config.yaml
experts_per_token: 2
lr_router: 0.000477
norm: "rmsnorm"
Below are experts of layer 11 (counted from 0) of a mixture-of-experts language model. Rows are named router (the router's row for the expert), down (a neuron's output weights, with its number) and show model dimensions 528-575. Each number is 500 + 25 x the weight over its row's rms, rounded and kept within 0 to 999. Numbers have three digits each.
After each expert's rows: "raises" lists some tokens whose logits its average output raises strongly, later layers aside. This comes from a sample of Wikipedia text that the model never trained on.

# expert 0
router:516495517550491478497464514467536462502486506507466516456496476545476493492517536478488482502477494482503530488517499549512474508529444520497494
down0:534511503455463508495519512462470502524543491527509518477458509515536501481478455497523557519493478528494507478490538484477490466474512532492463
down1:474492506505496511492476491519460503504445498506483492491475481508511523492499484512516506520481517491481490516492547458441499489480505484464504
down2:495550501471516479496518519504499470504499448498483500527520525537486475483538463482495505522509561503476501489471492518487445517470543475493485
down3:477523554500451446512504521532541530486505506489528485506483525491496534492533496530467530511495495472549500475485489515519509523546511512503512
down4:511507509534473456534525492503503536485530488511518501453483516501507499514494536519463556488517453493508498492514488451510519567510510479503507
down5:503519481454448498558510463527557479518503505573489502515534525485494485528445504525502488517470449466495511471510528514475540521525466528482460
down6:522517503519502563557514503503473481533500479487520516503536479474476464551461534453535504481472473503518483494472536524483543520521481490480513
down7:547506506491496521480460527570502536499508453480544499519522482498512496502489491487477488556462510455456508488522497486512509544513477491484499
down8:473488514483519499520502450512518504495494493541518472483490490496449513473473499512558502473519516504520454514498512494501520486541526499497501
down9:504493465519505497494491533484491469501451529475494518500484477509514477465503471494505492525468556541483472489494476479443478514526528505488484
down10:520503541499493505497480542525507492504493486488507494486477487501554511487509493546471455524467504490564470515527517485506502534486515464526489
down11:537472469467473551535481503498465541493506492492434520505494479477489502471537491499518494520457590512493520489470539491469491469545507469453491
down12:460500480517542490485521495482452489490482495530472455501516448467485491491508554489494451505464503487516509545487525449530509488476486495516480
down13:480566435525496453511512508524475515523508482489509520515493508530504516506511513509478459477513490523509514506504497511497511445507501504483521
down14:496470526510482494542468483509522508545507440517498524503555435563519480493526501492468503490512492481514516505449541523474521460494506502484488
down15:519481479509538540474509539538549485494493534457520465494518515519462537525542476512503532470439470489478521494534478475520507525532508523506521
down16:501483440470495488486522509479523521487513514484524499541521518481479521547503505555482469512471529484516487504441499511508526505518555512455481
down17:462505552489499510544487491490541502488489511503531490499511500495536484508451510476533488525523487493501475490486512480530459501514452482477490
raises: ".", "5", "6", " ", ".\n\n", "4"

# expert 9
router:490507477513459503474517480532447459494563515456470486514491493521543539478475496498494497524488535507515523475517509503507483470548496513490533
down0:484542530441494482505498508490487501489518484540511500468506551488505524475508492501489503495524558503518481524515512487485499491485570476488467
down1:504491564530446498513476491501495501530506448517491517505502495462500524516502506456489482555474507478476531479507509496492473507489528482485548
down2:515503478506515511487494501499471512449501490482483475448502477474477475477485497481500505498530500599510528535526510534500503495487518505470506
down3:495534518516518544516506483542496482469522513486498551490486489544548456485503498479502495512502494480500517452471512533499455489498546498508464
down4:497512442511462499487497500450500488495483508464495519457512488482502516478498489491516494447529501542487489511497504518565546490478559509507499
down5:471474523523546499494493493518540451465487501515502499541423511524443487525520490519460487485516474515494489506537537456499537510515493517503499
down6:455535524501532482507525495493481478461513516510524516488488517480510536480535459539478521492528500464502513503530492495448507498500482512519493
down7:553498517469510467550507467482436503509518470494497489499480488514465487516520500461496443520562483498510476495475492465473485487517543508503530
down8:514519519496487531509477515537494513535485473519522502452520526481461470473506504503449531486494510506494466485552515503496492500512454513528498
down9:469491503507488470508474474521478490515502511498549482509502500514525490444512503515512511506477499466519529470516485491508494473510531476502557
down10:506462490512500517506472455459510532490491522499503501507500446511512515487516467532498500500472507475527474454533561517483488503530536505484525
down11:479497517475504489476525483483513503562509537479476479499552478491497511507472478531505505537488492501469520515514505490524524527528541504491530
down12:508456458497494518518505507492471486505479539547473484489480542468483461525511509473491532463505477472484507505511507489511522453543545503507493
down13:470526526525516467539485532543498482534521496504519476537450494500502491558529478511477457519526457470489519488488515515498551520513485509515517
down14:511520540509527488508457476528474508485537536501488495491493481480471498508450499481522481500442474523473526457489475494521494536525464553489484
down15:510485518476480556538498507447531497500511546504489519440480480524488478522557540494514500504471521508492491516473484443497506512483532496485465
down16:515576487536524547518497472445501480524480478489478501483467511517481557507491482513488521527502490507489477508507526506520470519491482528495455
down17:502490546486554515518464465504514491528507540471535534496513465490486458476485496530516492488519527471549490474508525505444502510526505468525529
raises: "a", "i", "e", "u", "al", "il"

# expert 8
router:504526507498531514500509473496502502516457511482515507508460489473492456508507532448487525507486517526496490478519433473469474446504489524513495
down0:509512500490496501474458530503489487442536523503481512512428481523469479488518471500527536505512478489501520494508433492501496539505503502507511
down1:518509525513543500509507549510483462519515480508516465506515508536521479513519474515491460509503487473519499468535538506498509527497506467516495
down2:469523518527503528504482514554533480505508492498515502476493527444514456497482484461497511507511523514486500476456466527475537476491508509481500
down3:473495493480567496519496518512488520487513501485488499476549484531495486480545507468506486503527533506497503491502482500492515484514495501478485
down4:512512559515471532531508565528509528508474491494513495516517519486476487460515510498492496506541472509495470499518539494517492489471516548543478
down5:525508526512485527544523524510521515504495477475472486501524500550524494507468479443523481549534512527482537523476535540520549516446492445499508
down6:527495490520464466495501517518488510542497506495436482495511550509487495503543481519521497497497476502514475442521511465554548520522547498510503
down7:481529511505517524583507536529548491461483489510481500522514499443496505482517493489528538467468463518465530462494498520519508512514510496517496
down8:507490440524475499496521516522486503511492479500497513509470485471483493448548456498473498488486516494510508522522486513482515466467536505483488
down9:473487503505499538489467495481486497511485517461505502523522561495511516487513504473481486488479517526459504527482487508510453534485516459526519
down10:494485512456502516515512526468510521504498510504456478540501496467487527470523510485519514496477487504514484489457471450547491470486459505507489
down11:511459476480606481500467454473487485506508483517515481496527455530530495541496458515498485540518529534511491464486508530472462481528512473509454
down12:484486493447540469498499434465486500483475470498484523479522478538530534493518487500475514484465493523473499503503469532511497496484550490496512
down13:478458518540517525476509450507503478494476526515486555522485468494477463502500498541539478464512516545502502505447493503495538495537487519460477
down14:531496522534496526519456519484508521520507498539513490467471471507496465462468519487517480496526454492499501477476469463500513505500451508530524
down15:512540505499495531480517527484492550540524464516509475490473516481485526511501474507502496480487538513477480546484481493467520460487504464513512
down16:504511489508521488518482506502496500478482437530476482560484534509529532505479478516475530502484429539525488496513496458523483486443447534472506
down17:542499531488511495519542497539514509502484512502475503519497483438500493492494505545492492498495489501526530487539520498484509487498456486513450
raises: "e", "a", "o", "i", ",", " "

# expert 14
router:496496470511524479545494490497490528500492491484472484535487503500499526484499506541490515509514503467536538495515524488520511520468497465521471
down0:494442495491494477527467500522441508502508488466523528487471514503500484461513520473484516548518495488498475447467511521536485508508544556509520
down1:483518537527485484483508479478475476493494530479480492510504509530536508524470524482491524468487489542471478448509487485494540506429479494507487
down2:522507490494499534498490469504474497498487506479480512511464455534481512471481525494529494520475531504475475502452495484516542475508470506491536
down3:459487464489514489516478517469506529486478507486502521420497481517467521519477522498506463519457489502543487512489481492538456494459554496508454
down4:512478486529459489518496448531489486501519511503481517564508507498500545515481552531501487529507473485491494456541453468536482497469476468430466
down5:473497482507539464484532479500513508520535501496517521478482464486482459528516541481526511449491471511510494488554495521513497497495495493458499
down6:509467529461510476505501508414496473528494513533476493524516545500492484467504478555546488452453529505489475518499521460463535488475517496481510
down7:508455469481498498517506484518523493498519457491525538497496481536476529460529463559494502452470492488434472537539482500480514505493480517494484
down8:496475514494495455502532516507492485513516494518504539482508472515497438519469479504495480538483531510531519501478531492508486503457514540540459
down9:470515491481459540576535524516504530488469507495531519495498500493463493482532504506492507504448470476541492497522526544491536530502467493475506
down10:527503484476502516491523512487507496517505523471487509537453518477494537465468494524522543509531542473481506499513442545515468462540499540503564
down11:494473516473489528502510513476516481496481456531499481476518524470511491444502493521505495540477465500505472517510523506490494476498492548478448
down12:500515511469516517557500495512505441516531475523451503526510528552498454490459476496485497504532496575542516504521457473487467527454478458513516
down13:482526526491524461476502520545538500516493498520523505478527523515504494468496516484506545468460531566508496505522481506473487497504536515480510
down14:529504477433519537526489497480494534470494551535481560522479530533465499490481522519526527482496493526504513505450461484518509540526462498470472
down15:483469503509476495473475448516458487507508505473471534457506479599504529558479516485500511465476493501486483492528480480498500468504508519451530
down16:526510491513486466484488514512504524480488559547489502508509462497536527523493511434492502522506491508477470536511463459534491471479513514508477
down17:504494499518517513512539498541470493507539491441515482492529496482503535486553540505478506516500504539500496480511479493478477510495508463526483
raises: " ", " a", " t", " the", " in", " w"

# expert 13
router:539470477515498455499510529536524531475515506518450549489511526496515437468505485481461467502517489480518501515498520513496552509504502477515495
down0:491491509508519535476505497509531562498490484502503506512511520516486522489503502511474525483483504517532530508501528419478508519489513494481480
down1:529533523427513532493513537517534512479522473541471505498492510498503548497514523529498469511516523508524465498505508472520536489513480505529505
down2:510480518483507498488497475497468500508506527530524476485478467492492503535518541501478503507512508471513496499523508491505499482467517519511477
down3:478523514455483518479465531482446516543512458498544475543491490533516511485548493505527499497451514539507487519526496486447500545513527520505540
down4:499490495528451523495524489495474488508500498472522500454468484476491491542514486502521527482536489468461491495462539541529502516505461507515475
down5:516464518507522539517498515478515458504490530500511543480520489511484519506540531527491518476523505514492479491531505502506497520505487499511482
down6:512510475485515549546471502488492499527474506519490526529487511545480533528535512507489447501517457493451482517472506531473475514543487534517516
down7:501512523525517482484477451512516525479477477487482507538507538484457513514512489513513469510485484520520500474515503510539499487499519494487489
down8:503522547471476466464497527533507482504488464481541541523458467485549481506471499525549491509520496479517474483508496523450496481467548474527530
down9:491496508523467464455501486496541494511505494481522492510491465515522531490466526504491499477507435541516509459484513512510482526505530543486481
down10:462501550465505553497486449492509504500476445451529494492537507466488471454508493510514514510493543534470450526497510495482491503515480529494486
down11:515501516465461483512509502506501516553523534521477501523508553487513504496508500517500487525521500514487485494490454496475489557494487474497573
down12:460514490459529512502480510486445497505471488498501505507484476536486526488511460526480502550530491500547477492443512472512501462525520490486496
down13:502480501488524486514491511491480463552461538533492566564512516486511454496501481480509499508498477476488501480489528478527515496457477491481519
down14:489473486442488513512495468520474517496500506481488484533498475520448506506485528497494481522535475512491498479483535531518460480532518488519491
down15:507474470511507464482518483458511520536477493476518524492497483506463447478491557487506514493490479501504510521508520543521475540515504456484519
down16:548509528501421521507520495489485519510494473501529509498496513502487488499525530541514435501521506521468513481519506516556486520464508496514547
down17:549525454512475474494515467527471461497490511521498503501508509527490482468460451471502572543526484497462513538506496510502484492503514506506499
raises: "i", "a", "o", "e", "ar", "an"

# expert 1
router:478521504503513514486519476487500510466414504497528457546468517525448497493469481484480536512485476486486552503472496519529558506471443459510526
down0:464481511489521494475474510521456539494526518529457539519489508497493529528489540524491521464433513542510471472463503499525493446477504505501533
down1:555477495486512508461482464507474500515547454489506509531475525500494542497482462527534507492484512476490500488499502488539539516498452504504469
down2:473501487496516478477478537498519473488521542485501487492535521515470479481511512517523476522531539532511486473506472502505508497533471512537493
down3:457475524497499560510496534513511520486474444524535478469526481484506492538516486474503482474502510471522526479493506474522512503472484502514539
down4:503522509547495495522494479524503482485485498437485502512479499501497484445494494477491477473483456474500489498488491489543539521454513480507545
down5:493484488485461479481487507503520521490463489478497498492538501468497486499499518486451498448549480527500516500489517517531511533495531480494505
down6:477463534513497510501533518518497480506506497491515509503497501507510507517489516489492462512527505515526472509489476510480478541482484455498503
down7:503491497499477533516503479522557495491509490495481477530520498513480521494499491511496549519514485538479510526531528500517511516494461495475525
down8:453522516528556492490515497512518459519492488480510503490476453508489471504492540526482509523479483483463491485470514516466425489499508504501502
down9:477497514507491508472544526525540514465561549463544447531512494481463492514543470514522459488475501488527483471480484472469545481471462495499481
down10:514509464480486515505521530482494522519462487532489506479519515505509515541536483508523511517525513483481509478476497509502449506525471501487464
down11:557500480501484498487512510527480525561489465554498469492520472446512497545502512505489513529485486557497510494491510461459508495508480481487484
down12:561484531507497514519510468498542509484487483505491496513497492520491494519498526467477510504496496531468528533539475523495466494520477437515499
down13:492508502492511494499458496492494517518482476481533500511510480565481476438501479539493473529455493540504505532520494531524485475519534515492466
down14:507499519527503473465480465483489496520527527486497438472491475522516476529489510494491501530489485472555497513526464500488552497532501497503497
down15:463505505495526495528485492514487468568502518453503468524490496485477493473498514521504514467467563498522490505477564510473480566515529464487542
down16:461501463505469498510474486477553505502491507459454517504464487547443488527533485493482448474491488501517510492482554506495534482496520494427497
down17:489500461495512489488526499498496461457486496483512514480468500476497505473501493493543509557477468536535499513458494572572515497520497503500479
raises: " t", " a", " in", " to", " ", " as"

# expert 11
router:475492539500547510477484507456493500520547508499509490529519507496500510562486499505502473508453518475496492502506476536502517521537489477498516
down0:439520510501489547501506470475479482528503514477503492496446509520474494515514516592472479551549482523502511542504480492480507537489515452487495
down1:512523506536522500488441450519509484498495497541515497542485561485533488502516532542503490520520500433506488484485488493518456511555501518492485
down2:500528500519508498536471532529483493477518486489495494562504487468515514485464479513501482486527501487461518513505504508497473456512507542507477
down3:494511541527504481523508519519496505505490457520465529437487482493499513479506520444477530539523484522501495494503431467508437490476511514490514
down4:505500514517461511518493497489511479460513495500514499465550465482484488493516532514534513497498470534499472512489487543502504513503527480513453
down5:514503507465513490498504535528522505534513515492450495481513501495474507484451487490499497509517478489441510479484543489512489469465527528491513
down6:502517509506485523523508496528471511445526478462507494529503543557554519558470494474486508540477508512524522474522476509524526486473502518506462
down7:494499513475500502496486473522516550492497463471444497528531439511483494545538503500491522489501484480481515471504490543526466476491497467480485
down8:525496494493496525474492512491496504488525490460495489510568529486536470496521506455532554514493503545467524514521499464504506474492524507518477
down9:443492473550494464493508538413507527508500510470541511501537489477489484502521519530485514529454560506506543452480524515470525524481533549498505
down10:492487484486568540518512462510526484461487478501533497508479452484496488527488503502475493452511541498499535537496514455502517513453584496519489
down11:426516446532466518498495478496526485474471511516477487512501493479520519466510496489482494528510488464483477479504499527501512516478514506542485
down12:475489529491483541474492524507501508548503477472519529486460490460510470480553469508473497501462516487525513495469511458511529494480506507518476
down13:512501504508480529544521489477509519529481522520509476450458481548502548482515490460484499472546501485490519539503562480429504523532501482506474
down14:505522502506519481548494498526506495523500500504505487505454473498484489491536546511553471466525531486479487506519493498490497492487492526493533
down15:548458509469493497540493466532496479489529488543518521529476514521463485509544524523458500514532521472513482513551472520496515512430524514510449
down16:484524515485477474474482519493490516526456510497512493529507508484530487525488484467502517492483523512491489544505509510496496505504503532500507
down17:487498522507487487506485491477508486542537488477503503528503529502501506487492496514534524501532490485517515492502471542485495488473530470484533
raises: "F", "1", "-", " ", "N", "O"

# expert 12
router:481508507481516499508557522507523508482515499521510541480510493499543497438521495529539507508545463498480472516459497471474436518484490512473495
down0:507491491508509449478437470491516497501465452488494519510532517504470519477535469477479506509481551498491515514508489447512485503495502520498500
down1:486515453495495503466501565514470484457475500531524459509502502450547502510504462482513438483532536439519506483490480507486509493457466514522549
down2:477519503512574516507553504494508499528514499504476516493478510482494497483490511510448471489535473471499502499460535500531491481516532539466508
down3:521497492501553539500527471514490520546476491554485502472477491519506532513454465493498515514477500533489498491522519494502525472490466472474448
down4:483473509422509450495455501493519513536506505516535521531528514480504504465536518538529503497531494479471521482457518533545503515477508436530522
down5:521498491515519474497503510490452534525470521552509454507502531488497554505484455502498519562486501505485503474507508477508481476496499464520492
down6:552497541471494465521504465486510494515503490517484472514510525492522482513487547509499483465568517450537521505523524510502531511508518485523488
down7:504492497504514464529487500488515521484467508540472483449521494551509500502473513485477504503517508486489515454516510452541500462501504515510560
down8:505522509464514524497489489425506482514502520496533495491498516532560464434448487537516469464522546515505492511483510495502495502531509489490490
down9:472488414500496511503512525499517479518498508510521487477488503484481476516496529491522514512461498487480513454509480500507469466480487486517472
down10:450487498532492475553490499508487496519495535533480529492513492483537539491496515483520430535525481512511496563486497488510477513523485520444481
down11:508515500477525519480521455493554508476502489522520495511529514493517558503535494495510508503518538530468495481530480523476460531518488477514497
down12:516471523513515477441475496503484518494463503488535498481513473489477476515549526503520491480484509500489491518519547434435499503518530473506528
down13:507505487533493506466453497508489494523525500489471523529477481461496462505494527486472515544531495559447463541466494476474485508527534532469491
down14:499478445440538503509528488523502520471487484531460510532490494484483534528498470499477496526554487480498495447506513494507490544522479559504477
down15:491472513514540512462500491498503493483481506486528481480474483557518522474537494477518530489501522542502502515514467518493506558519522514543516
down16:498489535483488480503519511526465505508520471503495515497556499499499521479487470496509483540508490463467504533470504471526504500500540482512514
down17:521518528504554454508460494492499508463491509496476523468498497444504519530508490477490472512506497551491514492504493507478512483552494510497509
raises: ",", ".", " and", ".\n\n", " in", ";"

# expert 6
router:456465494491497490522515473507495495503511470525531470536532499524479503463465501486514516426501442524494459517494494476485515490477466498484507
down0:544476531515496511495478471488506482502530531444512535461471484456486517508468509482478498478517450523546518557540452476476510511501541526496489
down1:501516469542491524517553501504544525515437452499528545494505511488490485494515492496448492563506457485503494475487478460489523486504453461475505
down2:472532547479502454515524502511497466487507564494524487471500535481501531503508485482504525512498517474474508510478482473471518531530496509535487
down3:515494501528492450510471519516503499567518506482491464492431517498499487476509478510495480494465510512512478518551481545490532448490469538465515
down4:529546532495519468496574483540467545477514505499524485527497447491528516513480497496487486519483541477519504491461508459498527533471462511560540
down5:491536537484537495513502523474489507463466497497524470507499527522466451462507492500448491501553477509495458530468521495520429494516485471507486
down6:463472466515494515538488504525496513521506552468489512467483518507501485523507515515473488489487467509461509551535523499512546503511521499498506
down7:491524499448500462544503494492466512484507470508493526504493508536473514525540534519501471508507517516528500458486504531521479538488480478524472
down8:433518501539508505491496518495496447493475477507508518527495506455503476516512499488525490475510541549493512494478467487502493522455544486475461
down9:481491538499487482516466489500511483472472513489517506476542525488522496474511533502531537501502453486484522525508495489492533488517510496472509
down10:533555488536485527517491516536513522494487528494510505518512521516506498490505517491528484518523499520495497504467516487481510537470491455482483
down11:488548536513502489535566485514478501473498481460533481522498492516519510468476458479504507496474508482508509517492505505487524492531493560522519
down12:514461521483502478542501484479535505458509480517497523427512474482516491510474503531537504522509527543508476492478518483517518519446529515464490
down13:480509481482485498524554502507520474488490526507504469496514468526502459507488494480510499466499500504507501449534530514522514459505510513525523
down14:521502487505488494429500519456499517451510515501519499489452475463522531488510507465538483528457464524474492542550521481556498468481525492454474
down15:530527514543522484475490515504538473531534510509492482487518454592548477509487503505524524512493457509520498487479479514479488479481514544536491
down16:500487492487535518507510500505530493485514440463514499474543443500533482531546526516484544512488474465524482496464466531482564439461531510472499
down17:485488558483468478489516537488426511511499503505514495518505508527508487508518519533513513520521468467514511478516578465517512510495512559526511
raises: " a", " ", " t", " the"

# expert 15
router:508475510482466524505510516514532484504425519472508498507479498490511524539506528541476520480492481516451528496474525471470491475492552539479470
down0:535513518515501449518536505484518512429500535510534488540475490495484470486539528494513510471520485493536482508479488483513495534467476496506492
down1:506537505506466515506457498495490495493486512511484520486503498515507507503539525448521470564525498539498526511515460497545494479492527510489441
down2:478512458566506477505524503463498498469516536471478476524508472462497505543525521446541521468492509509513442508472495495545509496510462529533504
down3:517515523521562480508483484515511551500512500483453529515498517527449472481468487491523512503551506468471524553458494500499474483517490534532494
down4:477451493470511511432525538538539530462532495543505524508506515522516533539533524532499475497480512527512495546549515485469528494484509488444514
down5:536521481474474487489522529505504489501465489450503501468518513503493529433463540467509481498509511507521480458535512539453480504496456532515530
down6:506502504523500451478480467522518461552488516473516469477526486519523519468488508457475511520513492488507527515493531511487504434502464503493470
down7:505534482473531497524458522520489537438516486432492499472479530462494499458502437450496524483467435515510496483539522493490511529499491524545499
down8:505507532542479524531505441506517441492483522507461515483478486521526499500496528536499500503505510524546498496468510536496502511489490499535500
down9:507498500530484493501498487498490475483531488476522486470536510534481484497498451471522487498479449518462512484468525522507478502492500500459503
down10:484524516483513568512462470506490482486513487540483494469537510473524482492505508477538482466512512501477512480458505493518502516480504467469479
down11:507500496528455496478498478498479468493488480541466527498522513497511495509488485468473467467522479476488486495478532553511503492483398558501475
down12:523510523514481535475530516462506507503462516519488500481502470477497478461545432497501508492498497522505509443494483496474467532462584543462461
down13:487471507512473500542536493479564495500494495580517506504509521492493503460474539479513482489468485526497488510472505497446534519454499526491482
down14:503514462487486500516489526506513500495532468533527444449499504482542508457485498486520457509498498490527488541481483474503481531507501497495494
down15:519499515441560520489529506510541489477549508480479519506554503506461523496536484553508476520498504490505512483563528490487513464465488522527495
down16:485525480489470459515487452494530527551511517507512481512468509514523481476465448495491492521498494513508477499481494521439487482512459481486533
down17:492533516512525502491540508475505502522518482511493506502511538515514509565489507542532483487506446500462480509511523487524492481490535511481507
raises: "The", "A", "T", "F", "In", "H"

# expert 5
router:517515511521481435476477534520507523514415485522528536497518521491480524505515489522508503502493465497494507509500498500516473519507491525538549
down0:529507519498482501467523485517485489476477515511504472494518504485511469497460495497553476521539515489549504509500509462532498466560490413545495
down1:537497500502524512545478514492508495490474498475497487516464541500503515427486530492528484507532525456483477479530527460493525493537454528525543
down2:477457499452482507524462479484499500523491463510518507469514534503518463500512489510516508562520474526494514470562538499496515475475498478491459
down3:515476501501501503472489517495508489536484453547494480555443535513445493504486481505491515529504502538505518495505501494524508522507485535537498
down4:496530489556465504525551495496512515476498487501480488554498515495450512535487520484479514495545487467482495497502506477474530462537504504489541
down5:500509472499531499506501509517471510523513515517468537531491496481512508526479472473477514505498509516430534511482464465456465506505492493492502
down6:505511448467487475458556476567522514528501464496492475523449539472487524491514481507515488515494484525503483454522524502495494505484525511524535
down7:533426493456536503525520531498496514479522522504517455521486488516536522538491512471514488480489484501494528493452480438498507497463521501507534
down8:479511500538519466559515488515468490520494495476499500524553511559497457491507531532503501513508445534542508464489503497544453500497470503493528
down9:539491514497554495496512483472518479503530506463508537488491490534467469494505495505495457493512492512473479550477489500520452504485550487483534
down10:470515512486496478533462468512485537494511478458460480483528460502476488534505521523496502524508489497466498515480468503493484526487499542546475
down11:492471511488519506496462477532443525468527533486548485561524501460490513504485505456500506461466526525509525481505501522531458559483452478502470
down12:472471508468520489508495507496500530519536496482471477516526514457492554528486509464497538480552478511485520509515490508497515479536552507528476
down13:462534494488496488493508495491516491493499480527502534493466511507522531491508503480519449496500512489511448503508475511510518490458478533538449
down14:520444515540521479524518509496472478502538494489514487455507537464547524462444478531471511473499501497534485509506470517534505492530559477503499
down15:520516516495522528513492467509488527476548536503526509513498533507522500466507457517524519479497528489485510526510472499485505499479488517492525
down16:526514494501522488479534508508518497504476519479506517496480494542516520487512502512497490465517524470524501484490503518446474480513542470507525
down17:499457488498490495472514552549449519497502509541483502505499511472483516479519522468463539547489538496507509522552502519444481440472457485555482
raises: ",", " and", " of", " in", " for", ".\n\n"

# expert 2
router:542503514497463533530463511473450462499409511473523491470535482502512506523508457492503484550533525499481468474499470532516516510515532529465479
down0:503480523500499540497490530520509503517495502527475490501492531448465479508473514489466524521499497462522468510525484489499494484487498534484486
down1:489476495499495545453520536460509486545471496490479487503457514497510516530482437528542488475473505548527498498499495487513473510524509445491489
down2:497475482475546460493501520479520487455502525476471521495486530535497537485546472455495509509477524507521468528494517454485503529501507520502492
down3:489542521541480514452503496490493513511530521521476482493505485520455482527498536483503475539488503494499478484512457508530493532498478465474459
down4:504487495489490513490469480447485522523516485531480519467513483485533498528487484472524493521497504481499508510495510512472474473513501488501478
down5:534485499508468510488450479528544490505522493480540477499507490548474441501542520491492456504525487517509486514506477513535507512519488541475524
down6:524447513533493501510481532525524469499490517512522506470474467473531484494524485523494512548499518496503501469541503537517514492475509446500518
down7:531565530534470492475502528503474501506531523452508503517513509491503444495482488459496504530502515521540514494496495493522531511504513490529497
down8:520477499471515547480501513515575502508531541490506540505513480502481507503516492457511511462523522489482489449506502477491509477504506525525531
down9:517474509478518484520489510495527502477538518531510545474499508505515507527462463521528475515505516478496517478480503479495495489488515501511489
down10:498523484521506498534521507430483490520521459498466507475550519514526494500497489494510473467497478511499513529523510506496486507497541503458493
down11:497547535432543523523484497485486493492498522497513513511510508506477491544475550457525550472473489530517488451495460460503543477484479512489493
down12:496474505507441501539502513500508490506520507462513518495536509513523525506535516527520498504501485539532519506508492471504487483484526485481457
down13:521495475528522454470514511499514500528472463538558498496449502503483467498462500525477547502505496537520524477511545507505501469500470500487501
down14:475508483481521505500495533490514504488505521495512515501494493554491493484526490516486514473488535460464469524542513552521515524533484497544540
down15:491547509497473529483512466492515506467481515465507540484507503475497545541486451485510488510532504506510508473505505460458504509512524508507474
down16:478475490502495477466461487487510472491528510486497487394489466504519489515489491526463436526494521494501529494520505533479492520481510521480482
down17:518475537484490516507503487501470457459511512490484485555499531527511531475452522512490495480533515535466489517472543521457451509509533459499520
raises: "l", "s", "c", "t", "n", " "

# expert 4
router:516522514480495549485460488526510517491535520514511439471508474462499492458514519520506504495523481555535494507477551470499453511537546516506470
down0:489503518513461483513497493503480502530492519521477530484495547516435464502482528477461511541471486507492481527468488534466550508474500508500546
down1:495458503507493481474544463461497527478465472478493485487542494457523508425464476440504527497496512463528464504491500464522502531543472499471451
down2:451479511484478487527472451511452474491499493463501474542498541495471486473500492512523504500494509517461456557492502518461510475491510503497499
down3:501493526486524459493500486496495488511503475509470444480528513454458529495505544512468510497511480493504499471446497510513538488415451498493522
down4:493483493514502495477503506523501537504525508517520499523495495511522502500516460450477485468477540493522478483533469505525537491518457500506510
down5:492476553487479508544496474516489511441537497502486540487532511492509500532499518452514539504502523519519498539449511485494516477483532504492519
down6:485488485520507480463514501494546503479522511484497496512460503499490517523475491510516489486480496470497491509484486500549481503513495468455505
down7:462465521489478508521549528467481512491509528459538539499474500516486473525496533489506526516471520489491497470459546539478460479517508494520496
down8:449527523478490559482490554487461499481506501487510496533471507448506542469495491466508481525491485508545517503493454472475481495511511526485545
down9:511473489504516525479499504486540530518461496502508514501517452467554496517512468549478509486496508494535493493519498486448515453533519500432471
down10:552502552519479484500498524529534465495506530507518501512496499537503499498546481504491516490501466472506496520503502450543517467475500512506494
down11:444483451500482475527514512555455472510473494489526486512467492541476530522516503518517471503488521533498501503529504504497493486524534482458504
down12:500517510504467526505488492500516557483525532542537536510506495511513495506536531521477515518505513433497493521524519495484523451504468486505492
down13:509550508489489513502489510486500513499465541492499442485490518471495519517484523449505472496492494493488501522514524500496511503487517499498543
down14:517495461524485468526489496528494481443510489538495503497470474512478516485527512489497502511499477506478476503513485524535571518481463489483473
down15:507428466481454498534525522542485535537472463492491518479508471515566470483459504498508514522500504474541463522510560491462478509498480501483478
down16:471523511510502524519529523527504485501505517509487547567493514472516515491490436525505495523469498504483493466497511508523528496537478503507520
down17:529471517503510506485550504532544500500517498503492498458490481514507522477493489520477491498546535503491462503507541490487502501527476488520538
raises: " ", "n", " h", " n", " f", " s"